Experts of a small language model: 3795 steps.
Below are experts of layer 5 (counted from 0) of a mixture-of-experts language model. Rows are named router (the router's row for the expert), up (a neuron's input weights, with its number) and show model dimensions 256-383. Each number is 128 + 32 x the weight over its row's rms, rounded and kept within 0 to 255. Numbers have three digits each.
Before each expert's rows: a language model's description of what the expert responds to; "gets" lists some tokens that make up at least twice as much of what it gets as of all text. This comes from a sample of Wikipedia text that the model never trained on. Tokens count by the router's weight.

# expert 47
It responds to: First word or word piece of a sentence or quotation, especially articles and negatives like No, A, The, There, or capital fragments like F-, Be-.
gets: " A", "A", " no", " No", " The", " a"
router:082110134071112087073127136152088165163100200096153099141155137150098140150127167144149154038128125112126127135139072122150164100102146091150125163180142107055135154147120119100123058080116150138201136131147108136168131149166119064125119092134083097136142069097152172147141149112092086106148144126172103076118137111070181122118123169139106145092105160100167063161113069178120146090141
up0:124105150111155161088123123154152152140116142097184072108139130139158098189158188181072122137255142168069217169143138163066131159105085140162113109103165110120135105117128102128067167139183116162105123153162164128094112078188123150146115124140083122117118062116070138119080097107159147111155149075080123132154130140133166140113134159160074118154165116103171141150134210138180130138149
up1:157127097121094095123137208126108152095108118138122164189123145149165206130097132100142146151117189095129063133133179130148138149189121084149138000135139119126134142135153147134106159120143103067131141170099161193113140161116150177150079146132154143056120113126117147167169141131131074197108154130168124150129091121133097176122200113139109155153131177121169085148080129108190170090135
up2:154150130164091151093154104138147117095068189161104155084085130148138112102118169112124072166144112107130127167120109121109178168131180175147112150143173085063068135159154220157110147107087174108118116110109161118137105123200129159087169112065108098146101082150197139150120127137098155113103065135126170109065113146067121130170128128138078148085127160119127157152171077113145115142162
up3:145110145117095112155092156165139125093155133083117105138064108114113104117177102189152120152083169114147104161200118113165161195078160131100169125116114104160173115124113111127087155171151103118140160112099079110105134109126082156090123120110127128120172167242091123144167127100130162134147157123085123168126114149122090090134114167196105066135081166188174143126121124146126172128132
up4:134164155139205129190115156126099090122159100140053118014119101079158115116071110153089020102098178131218127154160104086177178097147158138144152109139124124103072143097127148135146105162044132127176110144119159147126129133109132129169108083139131214122085114146140140144126141126116129156147133092125105102215080141109105129163102141155165140105109136092090096121134181151181142132150
up5:101147060138137115097106151147165172060086116124124112141101189119132108136128118113149118063059151166087171122100157151184130146091100137154172110119077113167164141107148129074117143163130152148075122093170149132123120152136095143095148145088149156195174101151154099174133157147070205154052093156111122079133131150096101124126152114128179032159105129128109081105184134145150127109083
up6:080134123098136119112091135130042147149134163117113103120149163139080100063148180152126103131036133141115168107108134090156105104109078108118120203150121128138147099183110131183110101145051148126136107127111117150189156133158205173184143118126142135109130120132084076100164124087130191135084160128157118111053097104109137103114147127118182108151147157122105103055142160174117156121165
up7:164098163117142121067123078196114143144139071113105136107106152154127128123151125140108102128109142122137072132180157162147153132093131124129113114122099082118096101074123174183133138147235138121135106172096094155170103102090119097173149090144053147086144111093114105124144102192116095103090157154124125071149158114154104093130170137158131160090143101149162130193118081126145072136101
up8:148154074149110176150131096070142121128108144181085132135127064157053199166137112155146082117101128161164128123136157139068164112139075118159134139134125148165139138128083128146171114138161210126119123094145140115163126125141077160114139153109136118101130117088138098125135087104111142187191149229142145104163167062182159122130103078061153121183172150142178112160148168095158168136123
up9:144121132160103133117149133149093171176096085105169125113160186109163080134152199124170137202066187179152134134133088123127105145126072157138142086107173113166083125162158113112155106142113162126118106168145147116118058193120141151154149101146133118084113134124130090128162087052110127124137125162117117132068120150105116134136141131075118163122096139086136118147164129198103100068138
up10:134075123124125173169143118116157153097144117130164140087109138103167084172188121119128131110135136133107172161048141171142091110080169169155108156173165166158112114170175119121133156163075092178113062156151185137145153108111120129136149130143105087145118136104110169138105120120137134135103149196076153102107150128054085148119158158103123162137116160061138167156056149172118128143124
up11:115095180178096094079103116103125154124166134188108126160090124111179127144105150131144148095121129150117082145135133115134107111104120131128170120090166085097095183092079177140169116109131129096109114115087103136128109125130137155077170064141131159133140134063074162129135150050101109137149066162106125116109156140156087157099109097096094144166145142092128124119124068117150127123132
up12:120147163175121100120081116098119148173113064113134151071111094099158172111184148163088133171096138151196185093108104144145176171140146134142116170099135152119117131144180132137112146082100133182098105067093112059124133138201105125104071069148173117121097123097122098124180138169125085108089098121133135078177140186179179137153140084188180139163154200155213137144145100181114130116148
up13:134140098142153078068171094161184113096158099207129115142114136164186103000107136122142151122097123123140122116110103152137100126165152151165115183145125138138124137115134135133149105138143116140103113120036109118174099137100079111127150149200236111154119156140143128148179184142038132128152105163121189115104111169098171092106088130127136114156092103159131114104110141149164112114108
up14:168146131106146195117134132105158208127151077089098192115119068115119155140071139139139150122220181094106139151123081078132148147124165162099157136046090102124172090113143132160202117106105096125155103079117113159158083136140153152133101090135139134122119190148123149152136137142088123110106178139045101110151115073070114146094152137125143132154156131174147112161126199101155130158117
up15:167124107096101124180157133179121087071094089137092124144144161118132092129139089094179125239107194107133159153110127131103122149185127169134097128116153164108136151161113158167058154100104151099157129115030126099118144125071116163178154105151120174130104149128140118130163169157131109146130131092175141135080116178095165097070162164134135093120119070110157130137177115121155113134126
up16:081120122130133149140076111073161144182097207189128114110093141100136071135145112168099108106146149233172087136079149097130140186119150156140144165122094177124166108088180175084118120166115114155142094139119172111157089100174137092133135142107169071123157132117087066093093146096097157090109172213172122110152090115140126121127177115110168107087115149109121154155136083114101150188109
up17:106080116097117119151095211158147114155087132103132134061126188112110086077102106128166085120203098138104140177092145091159050067139127090142161112141139121102068122151085106115023126183143134104094170178153157119141155138156136099141154113064161092129159133115122156131158135128175161114144152101140093134120136075090156157198142070171090146080108146112092196108110141158094188101177
up18:108129132108066140096159126161157147127143117048140118107108164087122087159056156078174142140135150141130187094126143110143142153119157153175147152107072141122138124164127138124029084060110133096181131123151155113204153191149136120139198125102109118155190101130139104131131127098080158104126070081117138112147090115081143126155153109125078188095120127133146128132136130176114099043094
up19:244043118124186147107128143088157094149098095136094103134141155119138108159166129109130108167122178135111179089111140092118186114161115120146138089148112117089125109139163116192096116160167126136119118104101089130139149199125069164154115174146100090140122093142206103043095137157168127122134157107120121105129120170140108165120088168152110111116141090172102142088112177155187097188133
up20:139052135112194102135103210177159107119140102143175094126163116080126135154178130116079123107121146171178171122127087123110054110153124145137093159111110171142190119155115122162124148135088103136139101138149131134141141128092117145170139137135056129116105106130121119200156129127150127146117152125074064144101114168098118165127146109138108114103155100130164185098105085140130213118082
up21:162101154097129180074185119171114099070159119145174135087148172157126064052230090155127083129139156135131081157183155087126102098135094113128106110116107150067124038161100148134151079049154134113117135130134113184126096119163165163057121167140125071137056078179087118137165136140112096171149124136122128137127135049148101197180170154142103122075134162136179092066133159106182142124082
up22:130166158153137152096172140147148175133104130088108145131123108113130121096072111162099153109145163116108138109124164174071168162098186143146144137147156115152166079127093130169136126111132171103126116103052159089072120179120184147107125167168161155169144115196139182127153163114130125134077129189146131157112132131158120100138123115110131066126112093088085144136107191176113113171079
up23:119172106115144143101150162047183144142130134142099128159097070097139150090145126135141136149157133101120166123146108092156144137109155163191112138141121091106141137181141098110096134149142193149136030126050087097071170136167146123115176153139115142061126152179094076107108067133110129084096193122143144084156147117152129136162142158118172135133087149146159202109121130091145130143132
up24:141104124126079143106106125147187119102156080165075123153091142070143163135088156110141065153129194167164108176146137118105217169115150099124120127178097156111089152199079133121136134115060064124109117163111139102096181139085119145142076171102141150117128136202187141136108143124111110146211166011087090098131117109138149103102175087104068106141118163123157141131069152143137103165109
up25:148176100162119069156127077086129118147133084124149109180076137165134161157139129057085133112047117150100096066129174134104112094169160143148123110085101141152160117052117148106152120150152118216102139092128153106118159116117123125188097163099124145156220151192151148142154146104105207057159152095157110053086147126110142156145135108139127130161134117099131156101154133127069123112114
up26:134083096136108122110154108168096130177102163144102113082117119101133189114131127128124137122089161100136115126101085137129067157185129097086140046097150144099137084141161155164070135072123161108120115096166142141084153081159146145176168114115121144176120144141154130163110116121105155184183137151157136095120105072143104144161139128114121123159103182109102121110163165182161137062140
up27:162153090152159129123127064080073088133140136131134130139143099172133181107093140096169120134222143107132127116162157124199175118211122120101144140200140135139100110096153095149127191172170152080122183110145219198164156132139150108078151138130127105104081154122136108110127177118094122104153131173123140085115119092123128158146133081144127139085176111099137120111157125065084102122124
up28:158141118186135124046120115116066103133077181145020161150129168115141158131152153164118107118102137121118159117173149170113099128074135119099085146152141166091138161133088132139179107188138159069110144106146114135096116164104176107111145138171136178204085106200126144174167153167099088146123151079149157053121141034091144098097141132136140113108086109160103076139118158172153122162101
up29:171140111214161172117135165159130147137143133121063165111143109098148123191145146171116134126112100070102140155113091084162116179101078111104169183126155146142145185161164151110166140167136131114151105134103126134124108125139122083121097126091149159103139166118115132107163106078058096085111089160132122170133087122159077141157093095112151186104132143111127059179140083096156134117075
up30:103148128154105120122200019074151148142121135134116075103107087124147112118144091129162100145101139083095076111122155139167130132113192104063152130113131167156109165148137164091087118142152110125079185114104071139134117155134174186116107051152117106066144116133151150140137082088082128117160154125144125118182162163157185111063133138123096083192130146104148077102095108080094155087162
up31:157109203110144105077119123137103146153126114088129100103150133105104123195122080137052145088093159129161108103177078104138112100129193128155130082141147131093120079109123151111093136055104117122071114140171152132094116143134079155151133110112100118133156153058128090136164132159122185122147131137170078148101085135125127155148111184095141146190156147111059099158158168133132154091103
up32:120140105135161074172183102109150127090077126124109221039162099148164135170094153148102150112097083124087132089184148117167165100127137177160133175057127108083107130196087104086094145108141117116088148063107155135138113110122125155183124114087163162140148130112150133179176151105156172128164097096135118168124139116189169054088181118145083087169126108166126152108098134093123131094107
up33:125140096193116118102059101136087142122127132162146144147152154124158137113117093123151069099106097099145113149142151117118147130105108125134110168191120161121078133123157111174148135143129142114140129103171138169199120083151166112052069109151087118122098099099125157136147182067147091114154166098097122116177167146116109109112189098126133112169137222156117140140110166144141132150072
up34:089136148160144145153067072083127065099129085146159146076148088134112116161109136169137104139100090050131083155094134158157118132160135160147123143143093083116085165177085082092161154152049119164077127116140144098123117149137104124100076120173126134096111125120123098150093148147144109100052190120124158149151085096112148187067060080169132192099135164123125192067161147161106127088144
up35:099082102150115119117194156105089164086151212126118121217087142136153180124153139128125177146144060211118158144099067092133187054135192168128130104164149141116106149123166154131182145133120105099148162206110155153137146138051133132143190100093179180148152167150133152081095135160129093108156110113117103119163125166123157150122121045137144130123175156128150109077123123152158195114123
up36:108127099143173114089110168105102057170129124132106161103113129151169121123170109098165150078198128124205115159114102109131084113155090089080102119125181135080182148149123210143140121086141109185090088145138138042126093105144120128081148121130150086123135200124089140118145090146104124112130163093130139105125116177137137115151100097111152155179103153088103085112148118144109199113131
up37:156118052145129153128106125159095100097155131141107132140071143152206141139127071133065152156169107180129088120179163099104156107120120096116101104162151078169152142123168167178140111133156112101115138117123056128165104106081156076135119112153122159119071131164159153122137116170086094115136134126038120045066148154162152156099113112197105101154174162107172109137103096204127144151112
up38:113092133110119091108140117168134100139167125158099171129141110167098086104068108096161156040126147129139097083168102171099202101128130111113169131201103136069163140143130082098027143104051118178153096166086120152124185145057177104096137137134127102105092094132120097178102125107109174199143098104183161137148125096150119067155080125172180080077125114120092073123073117162140122161139
up39:131065160139130138109103091074101129098135121199192138121166151123198126139113112070087134112144111109123119142125116085170107173199140128143156163184139177185125110133138079131116120128106137104130127124123165169101076103101059131080077167149113141115189112112143093163152132134085122148136069107123120122140115154096162155192129085102152157119120140202117159089091099044105184107088
up40:053127120101124154113158065112116117101129139128120143159118099097117098111094104104029125055165160135116078151098151098155132099089216086128180157160108113121161073156110105086070196160178122153149124132158152163144099096126076146167051105143158144066126083087181105133130128178188134127152156076099146095062073093102131122134137104143153090082120170156123128123084167103099172114127
up41:152125113132158117109091068141066163112107089149127137135113165123166140149101178146145148083073063156128123111111112106154120131135110134117218109139025123129148136148105126130145069171099119156042110166122142105141138163097131168128148101071131163100125055107155187135108092180148139133133151147225125135066166172108147202092112161115133147088121117107105090100175114158140138121163
up42:153180100127088182120056192162114146069111127105079073111093129148151132092163174132097156153152090099096137103116138181108178112139110087100129174144079106137132106142199150160136158126125104133103125172166117130082083102122118057100186125105085153091126137156151155085116145133152124096122136165149093140117146104132114097202088134111124128118133146160146125147107115136074249113170
up43:115066111093121167104099157111134182114148123106100093139054113106120155197115132150135145114104151100165133249114116143142127160159166110117061069122158195086074131192138089104157137104169142182082138163099140095142166127084139143102151084167103106112108121115108148177107129174195104107088122145149132110146193153080107163138138127174131094123098109121069136142088094173110083113113
up44:109161098089092112135156108139141110132078145166113160077088109147138159099127148170138140147187099140136121149156142178111140071135156070126137167079154180096133123194081136094055131135124141139097179098015124138121104066112107135123131078169072113148120133106157138168114129108142181163156098123080193141192114169138108097091157165114112093052104133102139137114103113089102119169160
up45:158081156072163098085136034132121125096097102140128111084114128129162096129116147141164153101194128113092146078101099113070134112151105206127172115187175139093135149162133116172161118084154102056115150129119150162110136135134112122097123133082115189151120184103149154128173098138167128132127151123136075132150150185112101169146096180107156124140179093094128165136117082159096154123135
up46:154135082087126127115142144136143107096180108129101083115113171148083124121121102137144064093102138099208137126126202080055123124141120113058144148104120159187111147119124141160130172108171102125114102134128094065097228167072146168106140150129156155078094103158093122101105146076154134134180105171054118087105153140156096099103180138055183070132104115126143150096160123123145125220097
up47:177179152195094095190127095150103153102078154161165179099136127112151124168114191120185083116121088125065120086081154085147144145138115130138085134137117144114092140111147090117078182143044123012130143122113107124182122137141104098100077125158100134167172158074134158151101127151088137100087131136112174160092159160126048070115148103136108126168055092145143082136068135142216132092167
up48:140131119213130124079114121093081127138119126099102160146161102141107094200072106095120108124158095141102146103129169118090154110100194110094142127155122059133111148035144041146139117147121181111170120174102144126149138135100074073076103141099102173113148131121137100154085124119133104122137123137082137102107165119111106135062138100146102215154095110135169182215098121107119110135134
up49:153137094126092105126120166161134173099091168114136158109091123084158104098126105120182135109147153109136125131184100082155138156114145177123165081099079089056036139079136158074165109128113133084129177106109105088109120102142096139079143141071141125096101135115129147206130077133146104137141113128130122157173114090152117096128078169126089087155102134150133112105151098181175098151169
up50:110156149115100143193114134108138102182144127085104118102126180083162120086058079143132123116164157090100124157154102140187155123107125150140169117116117100132114170097112116148134110082161239133156125173143125129177140121130142161185117119092058255095169155125067133135099098124132094161122099078121192111151163062127113129157124144164133182076063158117145076167118096122131108120110
up51:184164091133131104110118098162160100119114108134140129144123092162146144118146090115070105167100118079129104075106145160102118168131080128173114112106096123148213116093117108160119151109139142145100114129130189098088093167104145140148130103135155113050160111122086108102068118127152111112160157161108137072100241099155120140091108110181132140159185076086161137101156164075113121168167